config.yaml
num_hidden_layers: 12
hidden_size: 256
n_experts: 32
experts_per_token: 2
d_expert: 160
d_shared_expert: 0
hidden_act: "swiglu"
moe_layers: [0, 2, 4, 6, 8, 10]
router_score: "sigmoid"
normalize_top_k: true
routed_scale: 1.0
balance_loss: 0.0021
balance_bias: true
init_std_router: 0.0144
lr_router: 0.00201
num_attention_heads: 4
num_key_value_heads: 4
head_dim: 64
vocab_size: 16384
norm: "rmsnorm"
norm_place: "pre"
norm_eps: 1e-05
positions: "rope"
rope_theta: 10000.0
rope_fraction: 0.25
qk_norm: false
attn_scale: 0.125
tie_word_embeddings: false
parallel_block: false
init: "normal"
init_std_qkv: 0.0416
init_std_o: 0.00849
init_std_up: 0.0416
init_std_down: 0.006
optimizer: "muon"
learning_rate: 0.00788
lr_mult_o: 1.18
beta1: 0.9
lr_head: 0.00429
max_grad_norm: 2.0
warmup_steps: 200
schedule: "wsd"
decay_fraction: 0.661
decay_shape: "sqrt"
final_lr_fraction: 0.1
batch_tokens: [16384, 32768, 65536]
max_seq_len: 512
doc_mask: true
train_tokens: 273100000
max_steps: 7873
dataset: "wikipedia_en"
Below are experts of layer 6 (counted from 0) of a mixture-of-experts language model. Rows are named router (the router's row for the expert), gate (a neuron's input weights, with its number), up (a neuron's input weights, with its number) and show model dimensions 0-255. Each number is 128 + 32 x the weight over its row's rms, rounded and kept within 0 to 255. Numbers have three digits each.
Before each expert's rows: "comes after" lists some tokens at least twice as common just before its tokens as in all text. This comes from a sample of Wikipedia text that the model never trained on. Tokens count by the router's weight.

# expert 21
comes after: "-", " of", ",", ":", " in", " New"
router:151157085154106162146119072106138109111106124095060074117125088111070152197126141120138108121160141129136157152063139110102100000114097096150114143123202085176107160116086120120139034129111192086097151114095135163141099141133159103066159188079128142158101134140151141117142151210120105161165127128089113132127135147157123119186148126066165078170124060094165144147122121071133130082107131098101162183176182099126100099126161151171160098140118130144121098122085141142070131149186126092130199122153144183094138112101123165173125112103133135111102098154115121139108113114111161145086129126135111105162117098126122085144177102070091110099125182173149075186129114125156105119107118091111116127152116127107114101128150123156133117112151134160129132092147122172133176110108123
gate0:112091136188116109114138103159120137108165167156071134114114088125118183113173178175121114080109183073100132129114125140133151127151075167104120172118152105146084075135151108168119125112086153078138080191127115090167108106126193100134131182132129078146101112195114112116126147188168150109172142137071089131147128155201077169110143153082073108155100118112073142193092129112162139111147154119079142144108091193127116138131146124184171108171125123098136086136106147134066182138162107052124154115135159115138130149142210069108161200145135134101129129164130135100140129107112124070112100108143103131109038104127137097153109104135088070126142100145088106142181169122200081075157097138064153092124107136149093173138091137090121198152169079158083134131089128162133123128169121
up0:095134115147147114114124125163124136060136143183109113159138082143142157109172189121127148126129164065142064117134138064124147126160100133137184133101132069121129109121162124140155108066123154064143160170129081110201136123131184127110137206106133115138132106159094163086136157187130128181098146114114159089083128145135194143116127157108127019153134133172141150132125117081181159140215101091085122149170113113137159171145153089127102187103133158103119098173172139125106144126162127068115151111143179117156144124132131100053183154144144149067102190132065110114139113130099129109114117134170120072055130087200164145139106101129090117111145113112116053151125137123161110090132077165078151165156144164131096169175132152162118133111137176182053154126130189145131103094137090
gate1:117135116070079139066097083180153178086119140163098128137136116145050137128104178144117105157173151114132110128152095135094207147081136075094129133102062138160196140131102119122154087176069143104137115112098133070161153153177111215133123115132125061140166096170186150180106190136111083094140098101148130098116165110178120190098120154163098115117086134089145122137127140068115130085127168120135134131081144152127198000143159119175145136132138162129135103156093133131133094140083120073121165094141101155114153131149072094101127126144109082074092155121148108108152151104078143130158119070124109133120167081097112123105181116137107173141119059150143140156121147185115135145066163111078124141143129172120118128184127156134147096077148115155169186130156118115179139125106084
up1:181131150174108139140138142106103081191143153188108152077078165134179112135119091174206149170152103110107136188193125092131101127144167087133171152132128159156114161133162066138092098103096128119171133162130117106156161130107127136145097112067108097104075156112169117184117140105123081106080133125154121132101137088091127114165130126150109141133098113104141138145123130133126118091108120102099085166124102091125103114149176115134141135103156116181101135132150160073084112115129126169100194060158193107097139139108159114142109092098154128077152142166100103090140177143153112147142124145073166142091113079130113134202094142110166198146135089167091178132062069169140136130134205138130091244100109137131082145163103125131173167138120183112168080078116057145165135063144187
gate2:129119178141129119136122093142122139137222089084081109117111119093089121141103120139174170075097134152109102112115155135113121133167120039138159131151197097108097123036144100076104151098093153108156153106103111109049128146134130131148083136091072111094086119142163140176100113173150152138179085096152074103151090172080154135129112101170168083162143210095132161131154113157110138148210096127146093126130164112090159047186117094128144154080139093149119095118133059088119138153104089108097127173153129133127092202122143126164126204089178129210108111160140130142089098107151160051062147157129157124148088098154145130146155137129102114121114107163149118089114151109132117141129167114131101099165160123135119031087153158151117153128100148164132117113101153133128064143136171
up2:151102208125167124132074114130108120143188115104111151185114133100088082151070117185137135096169042183122156076154162094097137151180143059200086132113129089099137126016199109192108141120115115116166168127103105117136103139050113105159131147108135132096090143157109134139123124147107133110123113084114073103181117189160177151127107164143156128206154142104116154083144153109127140114188113141132112147136149116078108109113126130096140125101118060097190135117088142085143127159060120197138155140173154118166096214142132152148145105141169175211117156195138137156129141129095156099093152147177157119144132109167137195179158111121074139141138044168121120106115134144129152101118134147091104161125116150163136091106131133153132139122077148120159160095140117127124148116137155
gate3:171146127122166146105104152144136121117069141109118124109129060114079085160144176150143122108083133136102102112098105136088134087141086122080161080071100163154127142131112129085079084074186156110068152090041101163150143098092095145151153136115113133128112085148087131141126113141152142142163147144091109157100129100127126158114120078092101159109143173160148169153125127152095115090101132156197098181146143101109145101167109185093165109086107066146164098178131204072084133093144110117163155101151119132154108139148178172119110118084123121148135136089124143119180100114166125117115120155172123106154086097171151150148074134045077114153062130068161049127116094119177144157119136119112185135083120136182180066145070161130108117129091100155161045073139194102112142081173139
up3:154098158085148137098194132104149099147130138130114124104093091135107109180093218083112116066092132109117121119094106111085160108083038118150134080110091156153125088139124084107172087092184160126137149118069081139128129125113118097188137089128128138121202079164079157108153159117086086141129126132145089110083131142149129119114150113141116169133130114128120167132106106163093154086075111124192072217105105132102131100152109174131162097080128038110148164162215140103101132107162077160130130134166127141169145146130136131159131138091080173096108121136172231085132115132100075137130090149142151139171108107144117128177084156094077102080106112164137059122143101164127147161080089115145129105088131143174120142185071136151149104115136099127132089054152168128142153168134094
gate4:165150114137071138133145151133091147159089087168144157091180127194171151157140161073135168159144076140162058162122110170116119103161088147129094131147138127204138151142148031079087226168134105116080136107124121175134142062140155099173056125166133146156118157129146123067135145182097119121166176095162149147165116129103157120118134047132096156144167116115109196122166113142083158120075153098152148127123126136128135091216113101173109168168093151100149118115168165130143097142131147086120147112166063100095139130130136112164083146071218123164133123128142050141166022140168126124061113153146147138095116117129131128100153098104126153157089081092142110128139088134133139175120117078132181097135135157133123087132129127160088161112117160123117141106115104097160118135143158
up4:157121119186201155156116098136161076093164136081133121117139154099126144117100089164160116098124111090078155122135127121094144127097113108118150098133157116149152140090198168151118063052127136173143122133088170114138155146073136084092145141091086097121129080125103150168121075127096133165129056133042125155111141163128090129113117131110161114146133204133130106134032094108146104133186099162142090156114177126140155100077094170140160076128121073142173117141128118061144164118078142112161131125114131095183101157146090126084130110108033128095148063138124143134102170128160106194152153091107099131145160080138134082209176134120121114138128151131162171095153156110173146104111133170106067129140105084205118182168080123053140127136110098138157153177135181152130099136088125
gate5:185164104090129129132138118096091129146108078160132089116074150199153139135097126128153124134159113186046127130122119144157126088176163126110131111100115167104112146096163136127121120122184152098121123082133137083084173121086129162184129115123139208106080134156119110113168051150148114113144133166116107117137136110191142125121143112120121096203199104142216169082128172140138084099196148131163124115166144121089125154179075068111129147106150095065101097100138153142159109122120179163104147134171146163069094149117125142178092164143109199064092105166163081149104126154127185129099137126057207103157170143118174141133141120110127138186129101086131131134128118131135131163125149173107091164129152127117118082152109103129123114091075104150124094156138071072107197047070137
up5:098142150067143126127125153171129096113117173193149153105165046117133129079167127148101086140151130148197130187114138165156135175098126149106070097137120096143157133101164119161149138134135082176150122177128106123152105095197109061129099133199118058201144105151126142083121169083123140104118140093186138115124147141078087093140187118110170142116133150080072088161093097128107150173073096095140171188100153154162162080124169159196097110075112122172117155126113158132128163156172164112121114129118147151134117109124093072103151072145170057104152134126100153141109092132152068172185115115098078193143162083090093104147124123126146126182164125112135099137154141148069071170115140146163098114086157098133092109141158123109109171141080110111157129120130135149164093221147116
gate6:133092099187133152121155115137138111163192150154109161121106105161166110170088034141169136153131160159165136137055149163151133135160149118130128052176135091079097124090197132110081140109102148115109117168127129202168142155097088131110110142145140216132121144137118158151093059128119134074127105096117109127053132140180099142101180156132160123121131098092068103127121132141110140151155168186121115111096136129134168151146176140083113111065103131144147201100134157104124054108147119174126139116082150175136132115154113042208140113151150130093121106202136171188090141157085145133113107159060107084103105144086120102191107158146141115149152067091153138146080121133077160136106089137147156130150061078122135104109115128120159172109102183136172079113108149134165099119097118
up6:083138143194134127117151140153137162161128144085132134150114146108180121111134023155120113120132147113154116141055173137095123121153140155134108134187129147145170111105194152148126077102171169109063101128103160156192157113134113138130110110088138158121077147081093121070086090125149084060144144137114110132126173083184120156081147118085233105147116091084105115182125093106100107079088089104093173157114178072183159199095163106142068111108090133191198157165156113081121114139104102136136112132154131121118126125086123126173073146115096136146072102191091187148149170101104109097112113107127133134096103155112056075138139166170132161142158083131162132113104085107058125100139107131198106156135137139105126155111186164121103164105114133108131129123085150137181146103129145
gate7:065099116141090127064153108133069171118152156226130139143092084076173140111114120125156229142050111150115162133132170107214105129160130062156179198143097110125160149099135139164174127149100116112136077089113110074143134099093192173101180161141156186183141144142142169105137134147093121132162065137144124122116096160181123153097141076086149105157159098189144127084116123145095134130148110130101119089117101106177176110135156121132090147126136073135138132143092078134117143118114091110110181157134155079150116199144159128102125141129169098117128154122162085116171082147068123098147182108122089135129159161092142098082168203109174132142145055128147088165145116122124135131154147133162119072139098134126125144143170099106100153132125099167125064155127113124068125133167196
up7:164119118151117158114060195113084125039145145069140142105160156163133074150133119080077042145180176088162157154145116144076130130122112133168048091146118088099095094122132177106116165078161119149128105125186115120126123133131048103164128169095126142107110099163106095150062096097182153151117123121134133144142124130082115087185096174178110141118094143078099122148105151124138105068107105164141076116124163119128105186163126120112150143099121132162180129126151123094170071103128146151170125138126105107143149117074087136119137091171093151133137119134136179104104210139203160149160111175082089084125076114132154155123099121137064139139134162081063164118127121072148144089120116111130158120104166153117121135096126098174160105096093205063108145114118100105116066122070082
gate8:081161128128114145111162119136170109158141148178135099060108171188159147121124107137090116129135157132162188160206101121077107167118094114060128131095190153152099108132090134157154111125118112137120138103140107089141078200106187124066119070099132095143116114149111145115123176107174164134140105136155150100162151066121144091127158119127212066092106057175103108142135131114163127114116101156121121142127104141143097163149151178078103130129128141139126103175149176138114143136153104132167165119121132123193193108162133047122181141129117139092097142102111125089137147209137064160132059116120180153130131174150074073185120080109137133117077110093176118089123114126149160141158107170122180087119165194071154115155205163145152191137107122106148118137195149116103142187107156
up8:135103135156137118120119140113100208042150077066140135145122126128092139125121147098126134101134096148149131158066144103138137143120118166118032180148106102171091089107158170111093121159126121105107162084124085159128164089169167137127183127158116137116106100157132199112105140167125180124171081138126105082055156121070168151131164171129111138092187131139117117141084164155139136150121154151138126102120185191117068110127130174078195150163107107163104185136199130134156110160118103139173139091166087071145120137169077144133142093098165122096184138143179142075144146070135095101119134145134158107119119104165125151072168132155185150085144084184143131057042077110108172127130161168165089157221135123144082142143125112146111113141175147124141137139100112133127136147194121
gate9:121200085123118155136071089140095146157104185155096083115115100071099144084160110105094135137121095124091143132168113171143134138110119125107140156140142173095138126155113173099117131130104136107124087142145118115082129153151037184096067176119111138094087137119101162085121090155135182101138164073148199140103088076110130163058151109135135084139134151135154166130173067143138102102056129078057168172081086153126174128151155163143124136075125104163128125167108092090135095135146119128079124181130167137131139139130130148115095158131110105114137152145094143174155078136129108139120097175027092143104151110066129103071124072132094125125147110152148043137110136118101145120084152098083130185147150154151145102145134158068179135114159170186124085111089087167185119039148165
up9:155125158121142205171096112130113125136134052113091104201117169128140136100152120141124119108099133116122140193162110102177106165157171140109076082158147144119125230062147090126151078132123149108108080168156136137135145056163137097151149155104114125167117156019131105110138113147114133118140149163065118158097090169179180110154042121185164128123088171167113133086086152101142100159180082086138082149113139097122148200196148099143055091145127150117112132147155097147156115160080065131126145131116109104157130127117148071177160138121135173095062114162108120156142106095165119136128079167118132143139178119139123145142137123187131158099159162123105136130169114124146061187123197145131109107098103118181092138133174136198106131148111108115133162072134130152160119110167146
gate10:137115135115114080109122117074118119127090103147108063131106159202088163156153130133090206115158180045138150062172154168109128120134105113142145125101091158068119166080065107126092181201161145073112091093158131179092179163110142085164103087146075192205160128132118132159108159138089162116135090114080166162095095065155133109099117101166174090188172096132126130146139142100107140122140087148098118169085129135114177052154123144129128151071128130157110213128159185116110065122101077152093136115124152146133152131081114111116057149138118123085123059153125118104133118089142086095148151111085135119101114115088157141093146111149154149114128142165121141123168168142112120122101180141107123149151082116126099100152118089148113190152144118113178163197140057141102147157133127
up10:115175119144109105096123112191133116161060099131162046144145182069172122105138102141123147171106099170120105135181151101098152150154069152088092107110120046100119114126136154121166149163131122127110065181155131080105140114103106137147057104107159123150130126131127112087135112150100203044141189079207069085133150120106124166155165100148098129116095067084114092174114114112073111152102111175129073125087110099133117137083086124133183116197095135103155161132114084149092061144146138064114100170104143102134136065108120189127155100123206103088096153084108130112117071098143160106158095075130157098134140160149125119124159192116118083130186071129099158153086125119131102128134103138117137086152133135185184143101130099128127124135077126102123143132107079135151115134079095
gate11:128117137162130103156158095102122139168113075158156161132108095093127183103147057140153144086049162195143092141125156140127093080134131112125150118076142164182085159110088077155176148068114180134117176198076086149111056149101140097133104172141123114162112138146146102124159113125162127150078163182114132052182174148127137112136165142158130116165130095178142181063098111122157134150092171118144092174085000114133113177220118111164190155110135083161099176146102119140148118125124129154109113142125172139101175126135181127139111155130107155222116130126112131108125077172147161119150092163148113154135133136128145133178090067116075147116096178102131129189128073126093156123156163137146089107090082149137141110110177147175122131136107135133143132091104130134146156168144135
up11:154057134105168181067095094145157106037140113083157126152255104092152113135179163117092160210101107111093119099168151147178115113136120138096106109146149138133118086098126178134182149161146059143053122138119143109141145115122110140170173128126094170120173162109085095123116124161131088127141157100146090106107201142094133161122101087128102110115126108155106097125100169140149154142154136144197178103119168165138222096163130108114093145134131115099118106072145128116139128141083136177130140151087131114146108079116119137133133123117136151131143121147086113183179086127163072122079080061193135109176062135095164123137074139135148116121168092134163119107151106106085102170175116138090177096131096054176146143166123146099136113147182148148177126131109177099163121114153110
gate12:163143144156145107129086105140072107132124179147145129174140140215110126162126075103107146147142163106152086143104133134086171107089082134142107132171170091124102142126148134174133114143130078072130105151153103058121076151074095170128116133074143128134098175094162092155134094119136197103156133158120133122095128143145145097109097169137144081124175130094156126109148133167133163156148151104175051139145075083164191171108172115133098164117143162113067146101145104112108115172122094153097118178089144149103107135155045129150130119158183112165080069071113110087130091118176132187100122147164116161120092184116213136127167034131120167124135111125158110149103168157114116093180084179170162112128130137153124093164137147164122123135128157136227179120129100128133069045098112
up12:149156174137110150090111130163089137140126123146192106140098172118121127182146116174149129130134140166185133107139138127144137171175152072071180177161096089149162148102116085114097144089108129113154122145161155122140155162177126033081143141137114131135095123160109156128113132102104084169118105117164132098124112144154104129155113137104147130101178170060108109129109134109141151111144141162119155115097200057091115194097155128175158098117169170139107130108073167172124094144173184164129159050128083127135103115058123058070102084122116105111130182105145156161136099150081146088149146121119121145113146146126044071108064197077149113172127170121118148159080110103081162127125087100113138161097140146133229098145111116080192144168110138091103084119147087096128054152161133
gate13:120056140122106157054169101130081125082158104120148136140121135103063091114101122112148163113159143102073164099136130154156127117177083094194121153126077093151169147057082091119157124139155121159127131099109072164127131161131116138146137158125090127199158117093072173097206125100118122161145128123139097092112102156178074097165131179128082138134111074091155194112090079097150116056075121158133179180082193156072111115142120131165113165095145087135127107094146118123182112140124102152080121047103155156122103184169083095155149086163122138124154072143123108105155135157173130125147164093094187161113176162093111151098148099075140158120154133051142137153134081112156137107140098105108113151144129147137148086143123161128160185156071122131132060167179109168094110150129161
up13:094173106150210126159151106132163183151133134128177153112114124150135141133125170135127106155113129118172108120147159061100151157065181132067102149162129157135151088194125100101085123123117141153140134161120075104187084151144099168169142078175093143078088123110158075162043162097110089074107126185132133123136137125117165096159152122166192122120134128164118119168137164125074128165154173090128105151158120078169171071179162141095190134135127137151125182163177152110109151083129188108140141153122078087123169110174191104072117127097178050101102207131110180142152134135140105143073135148141090172118109141174155162110083183142090092126120116157121115113061149140132117169080126113120147119062153139130149174156160136082108112098134074102081155120134164085157148109143144
gate14:101151087140102132111151146166105132181180156126071104181141147093137089154062097141129078111145116207088070096179105100147138122174142120177163099168146093147076105119087132203101122129118139121145073082205161135119168089090172083069191161139085140127163131190162063129109114131133113067165133138065097143147092111119165151125085057162105132164174195123115155137146151170129091173108148103141185097124151136122129096165119122132100151119145076140160118136147143118139089109114202100142124156102158084097114095105098154112099134129129158140112136124112136128118094133151149145103164187154112080114064137092114064092158183149114157162180099137071102112158138157161112127138167122063181162140111099104119119174107115106125180111151112126133125122190065115189079100144154
up14:144127142116157089088143165061083077116123136143140128059145129104141136145144068117143135141135131114137165171147136142149116127102169188135085163110130123162137190158137162109193138130074120149066133200121126103155116142172117171144120131107210070102154159111177173149146110122136161191098135097154153164116122094085173082133145221117136152124110136112131135138089089080106127106186136170171079135130127083107121146034153076117090114165151186142146177179150103163102195185090166131171173074199157144173179097106116126091117140109109105138102093105106144055110155135099064105125132141089122133141092153161150105138125118087139146120080150096141157186063115130083181168134110115186094125151091159149131126099109184122107115127109205146133121126110150130133141105099095
gate15:158185074099136091141229108130130155133148134186098126152109154105162116148121103159126140113130128092173115120187101164122148088134096102139117077123139113106150130083139138142095158082114176141141140065151121167116094151116129158156128054135148083117092143078172106150128168100166080141123143150209097123109163143144073153158103114161167154137180088120180152098162086094142151098120091094119118179111107143121126101167174157124181138083118162092119093153137124125193139118145118150122146119071105116155179177106158161118079119116160084128091180178116100099080131218150136130132162146094152133119146099150187173160048071185214116126128139162147118126112139065137183081145122214174096113131109124171081139131108098132110131086126126170155129171163092112116103123053125
up15:136074126105140165127071135110171123125126098119111155135142029162135093108102169146138063166125123132133140110151132095085099160094171103160087138101060202121064147171100123192150138167113087127156135196104124128147216155107091102144107162169120119152153041121084132146130099126133164102072135096129169184171090144080131104131180123125123098088125130117076156117036170202165195176182171141087145116140120120113151112145148097197102148174098135154151180086121136121111124142111148118090139218178072177118102139143103147132173137143097081121150153101142092105109137125105113127151142129119111153102152099167108134153135152156091179112141176115146167111139132130124092135170097176070155141135147150128140143127114108125139080130154053179114121122122179161105151106151068
gate16:159153138118144071110152168131139152119127134114111145116135127102118110068130108159107151090137129167125155125121134147149117149083069111106104127080153135085167101117146122111136177129123164118144115114157094139169153154158070093107185138148110137192127193125103081170162120110158091076255137066083114098114092168132161144140168196133102132114119137075119106130212125148101120140144187219099131143070114174116112072117091107185147151141140127064094157152115114137152139109116140173110135091160164155099133179113130103184172169133162100146094118158183108088120120119165141142163084172103110130131165108135142088097125111136149141140176149126156115222218116163120152088112130182152081093084174154104095163101132119130139132113081111166201089109158161143119075192120108
up16:090140142128078168126132138090100049110117162070177125102123172129131086081169176180163133151132144183183088149142106095085118109199100146171148075129163159173041170176123105139233070084145098165079074133109125120138099130068097066101105133167145167110136077122119137156149181127154160114123138161151111121103111096124109100098144152132131100128109113172039185119102075103072084156161121171101110111124110120109128160082153120164078161107129104153082134132143143191131098119140144127112114131139145077114082146190164131068098125097103114119156146106104104146140128145096142119104145118174144121165153086136121130055179177162136133110121118166136100116090130090117133107088172134113187127093122102137129082186102145193130153118124128105133158153109204112165181167134125
gate17:122151103127117136106153142126135166150147134142187106142197128123126159115101151093192117140156124087111095108166119097093167048092107081097104156128087072190146128159106140095163134168172112117113164141156125117137121192173104078172134187137091184095093134164152169101132144135125176139102090158063131207113106111132121123108145089087144113167155053076152165078167155061134145044144136089144126120192129123117132145107089115128091125107142189170169117142145153134074106143124111168100148122125097156059139226081041136106096125185132124149129158112134166119129138190171114174128139099100139167131138128097163064154164088110153135153057172130169127139159163128105126151100077089141118119134086161148074130111099174124156149140089177108134107132096120129100118177095137
up17:129174158129101149110098088187128126172139146177167143100141120147097139124123122124199129179160113105133154116150141106121136089110079131169128151124115122188145115138106186104135096178182109141091102086144163132122116194074066102125163140106071122123143121086102153108130113148169102083136120178112089233159152129153145081065115148061113172088103080091181226119137051081118143156115128130102147127183160106111139116090125132139123110080095161153174141106141083151089132130130136133175096130120122147126135168125100077125116147163093189172091154120140144155141150152186061130139146062040170173127114184125063112090141056123109135159066161142130114139117117140135124074111079096101134137117080174104088147124122180114093124139093147170155091133133081079146106141122142
gate18:148166205132105078102093122106104184126178108125103130118122125139135129129120119076146099135144132157157152052075118109159136095131145139123065175108141111103091137172147142084133186111077134123066088168125074152090100181112090142125125086109090103169073139092063155104143104139109190145110142141057129172121133138124082134063143168038129125171127093172191218129096141103121112089109108169105074163192136073173107084109122102170107120124158137119164126093139114132090137154152118134104131094108120066092146192120127149134120117131119163146056117106130137133152083179144170096144100103118144075136097120123056143187113096144093190086092150134095142078108183141155126168109140146118128120171112173107152115124089110080115141117162175108151076102106072077112113114079142
up18:143151128095112136158104088064127083155166094134159063051158123150164125147082076091153095150125096125142108145128149137154165129144159227112095111132157122106128137153156079072134092150118147137085100140131116159119081111122102148141159115098152113108064188149143119079095201147115180102174186107107130140056153141141082140118143153112073111128104168143182084152081174121146107116118144169119092120151176053100138123122136133129120188142146094168089139070104098132183082105128129113148074165093080102103070112093109130090080128185117125176094160128130109174124168153143099122109126103112155105101156098136130141171090110094147121125198187116194159162079114104066147137120196159139127076145140138130180127116146161086109147070126155080106063081090159151112119119105176
gate19:131067106137105114094131136143132119102147142151100075187093154112154150153088086149173133045106087134119132137095126151100157094127114081126148110117106152108093131138150062113158074156066085091149107084116156142111156200106185151062139177106120175223067193179132135101186115121083153160170151102139118128148117080106139122117130080103094146025173103111112111149128161143096102106131116109050070156096180110097162121101126098120099124104087057124167127150167138167152111158130147108087124152125150135152118167147098100161138118076134202109131139124122154088116112113135170114105071144111124128142137147145112110067049099163152188178137138146077154130129097157135192174136144102149110111087105088120145174089133112105134166117086125141058087157102090135108091095139127
up19:098181144116131152172153127149130076158159122089202167066129100111142145134162179124105138161146152093095097084137112113122089160111147124148099153140117124186121155122097147098116158108139147180107162180085090066133088074141080164167109088181102112081175095110138116167087134125130124072086077165111175140122131173122118136150104155141142111192068100172181154114138119121099151196079104154195137100192113116174124126173110139117118123082138174131106138129121127087093107094116086131087130141128107103121135125105149153104115121156084065113143112149145118211161175126136108139213143096146120130131070158137151139145188209144130109103121041100192151107136127113143057095109135183131202103149133151126156129119115137143107137128124146185204149103175134095115179077075119
gate20:170110134133132123161145124120112166129115139131107134143131082161150111115110096100096127120155130069184124206122095103165098153168160094115166156129164137141139117098078132153112083102115181058168136097165099126130070129096095120149124106102135080162153106125138169113076178181116147198169144087232116101075128156093136157120176163130128092122139152111115066196171131110141116107191085142101170117038171117151155132143138129117078142129084099126166068088173129148110144146148138066151136118092113123129111145075087165148095122121096133093178121160138159086096108084110168186129094179136141070097110164149160128097127154134101131103108152107140143197169095104130172139099176124143168107134154209098133079143169178191119174162092145177148140134193074114165111132107163
up20:117184097080154107133093137155093100139118159137187100137125089034114145109141129102138115173126089137154163086134213167105137114134160109137135097114146121061203146142133119128122150142139080146105129139158104091166187094158119093140084185079123114088107162094106073136156101086134123149086113112102146059103116119121155099176116087080136098200104087095166069175087077076053125128142090192142150096139065115120135145145106146123151119128117173167076149185172114108134088105133132164141073075168135093122095129150139108077167126157150058092119147084108145185166088137163102139178101081107159162098107164183131127159160156073104132155101142114156100116101160165119045170128087103134165075114099100125138175118106109107128100142138107100123127159109145106080109139148089
gate21:214145181147159118094127179176129138163095188163124094106070099137094119105146125147161138123127113170057160126091147117142133147154103124097103201126172175154151159114133170130131166120110120136143097051139071153195113108163097161124156105064078192192114078158063124095101137185078100098141077131113129133175099094170143125133142158095103127157144177180097148128168142149090122111061090115076168174121122137131083134111153134128156165103105109077121121157053128165189158112101134119180144142100122137112150169112133141196182112103124168076139202109156175088144108161138122146141120182086155136085138176153089114138109131123152161149125156150136129159135118151100152062079140144107087104085103127108101147173142137153129101175133099124170129125191096155092117112067163
up21:113075132111082140096145160164103172123131153151132085136116135118096159135118176204169120146119071132148141133145140101155082116097106139116121098076135130133146122124108111179201142118095155146088138058074124154112124128172153095112136108072124149172085062171170100143139141140164145116128167128098057142119096103154103170111140139100154118118142112147097171158197080208117141143082103196079135124059102158157135106121167190101154101170085118209132098157130106160162148079131186151140135148093116103159156149144150076156153109148132157126093155095111198106133118116134070105179126141089129132081105168171092122185152079169089074078127144117137100188176184145185150116084091085177116134126155137142159116090214073134120156101169088108108140109137127129156102138097158
gate22:090159136074139099062131169095079141095151129149138140138176169184078106087142154116191087102117122156120113180133179175081159171123150123130159170100103182157145121112185158085151124100100091079141103073128123116109146125095150163115150109170138134166081127158154095107148120191145139120154093084153162144143159116141167104106108116124105145088118169162136142154107159091131123158100132124178102214136125098129138092164143134170182158198151149133056098179126087130131160121147158097070177100111108082106087095142197190167103107110116163159144164200071151086170127141125112093135135182096145159158165138151100132056138052125119109139128136131121165139165149147107174175159073135081143167063113144187159157131090121169141132143161060141180136152114137143071124108144128
up22:101151146149091099102160177134105118184135165157094148139127145149195077148111131152148125126085141067133158074093155094175146106168133064184108178159187105138153119042149153135125143182110115128138182080117117077125065152163134085194159142144141151129116139120148122099187156120157145095128153120110077117122090146114106109126156207158141171125122099147135166087140074117127174129080088093137121183133127130148148154100149133074087138134180105168105138068101197081189143082182104059129138106147070094091105093139153127100126125097166084138181133118101161133126064140170104147143111150108111149161088150171069083113159099129156149145109166098127213133150132127146197127115131111094074125072125125181132108089169102073156191095150120110141111139098118156117110158095136
gate23:156149137126092150100169110142133095127047137193112194124128129097113155147136119145147188151127065208096096077139074121109069155175141131110146124127045134152149116143158143101145108150150130088143135117165190127170154124105133155099075172101135147142149146085105118196044100149138131151103090176149111137189096145150121152141141143122142117180101136136112174033126102175115111059130155104141179125171124130157122099145197170150107145056133125133161144108137162068116142108136189120099118165128155156139152196160148201118131151071120125093114115170123123126132137144118147160101102060177130097117059086106140105123072094105171150113131106119120070129103112161132086191114148117188092122122135134112093062107140118132122133172085143167201174058120144130133130125106113
up23:132111163134160129169114105076118158120175139087131054158134141158121084076145119160161120099163154106135163154166166178145150119083124155118140132130160130129079122143122106131141143113091123199122082167100081156122056105119117114166100103096166111103128119172134160089178125113121158093153131122147168128083126117170109087078109145110105108079179143110183056227160143127148183120145089130082055077054158111073119174121038130088125086150147133083134115144177106156189096120094133145155113093150138124107093094115093077160167126192155121192108134114110165133090168118136119086161112183084155167095156207088144189122111126139084092112130162163137168183175115100138132120165148122130204113127131184119124146116147143115090099119129169105064124177131127140114142111151134
gate24:159204092101123149128114186140166081208144126059168127154117126122099123153162131082137127102114095174097136134146107082132125134113102116110122139144080156170131150088146093135085153119081095131164196054121173158114130199166173128121173148065102092102165109115128182204127129142177093156156142127123101120134168129181120116141135150108171098117178153130168081113112068165148130123103159113198160165086139129093137058162147115104134122129146138122110149101070100128168165125157086187113174130102121110117122170157070171143102123118122157105173096107143084092111157101127131164088082125151127152186137092175109153190137146174107164125181125131137066146081132103096129162123154105109150160154115062121096055136134188166132087169086195097115148090148129117133126094206136
up24:161148056096137129096145135126122138190116148113115103106141132180063120137114051141161154149106142136145154146164105056100094135053109090117114147155171150145099130148124070108108110177106160083168155104136102193096128199178105151119170154146125109148153154117158176169140198124182133156176107115146111074155134120219171140148134159091097067109141108125137125127080065094146180107145116094174155100076170164073148123119150109134110116102191058112130115060107128143113148140127109196131178164149130099133121161136145129131137131111098111077103113130119096072131129112145135122153071111131094123143175070155105155202140130114125154149165148152153038143120116133108100164124094121145077104159155085113065067115137157130074100140086107132169099075141178093107142127184123
gate25:140109124163142140109089152111122064140097116125150112119152171161144151191085045117137135086096164058081150123180136161163136097143091133124173117138100077088137092108134108198141111094198120151159194154090154105184122159083124192062095129120147164132121142122137134134140143120108136092140128156113146092103145100135085199143081132149125072092160108156113174097139111168155072128190130165140128162103129074126119113130156079077109127130101122035173139068098162176134151133134105130141074171122143128130123134170114127201102072062109083119100135153160164090140153176141105160069114103105148069086120182127156147104145110139122135154084106158128112112083130164159166199123094124128160155212091113153084106175145140153169144127140130146143157137119081178141066168127144
up25:159104092124149075121150100157154167122172124109120160124142143118194089122022155163161093141153092133175133138178100209121112128204132070107109173162121107132200233122113143139142100106100131120168085117107098110192124170135156107105065121134123149199131093146109106103103155118159123149114086129138150193121175082115147058205104125120166171165139131124198148173159110080106194168078108099134165137106181112113126087111107147171159177107136121108137159112136104127132086131124083173118122094181107133173163120112083073096140121114152180151105154157126133159122082151127141162108120125098102116136142112114102102133172173142144111130126156119129098111105116149191150098090130195145110101143126072128107111210136149166122123142157122080121156119105157081093179194138103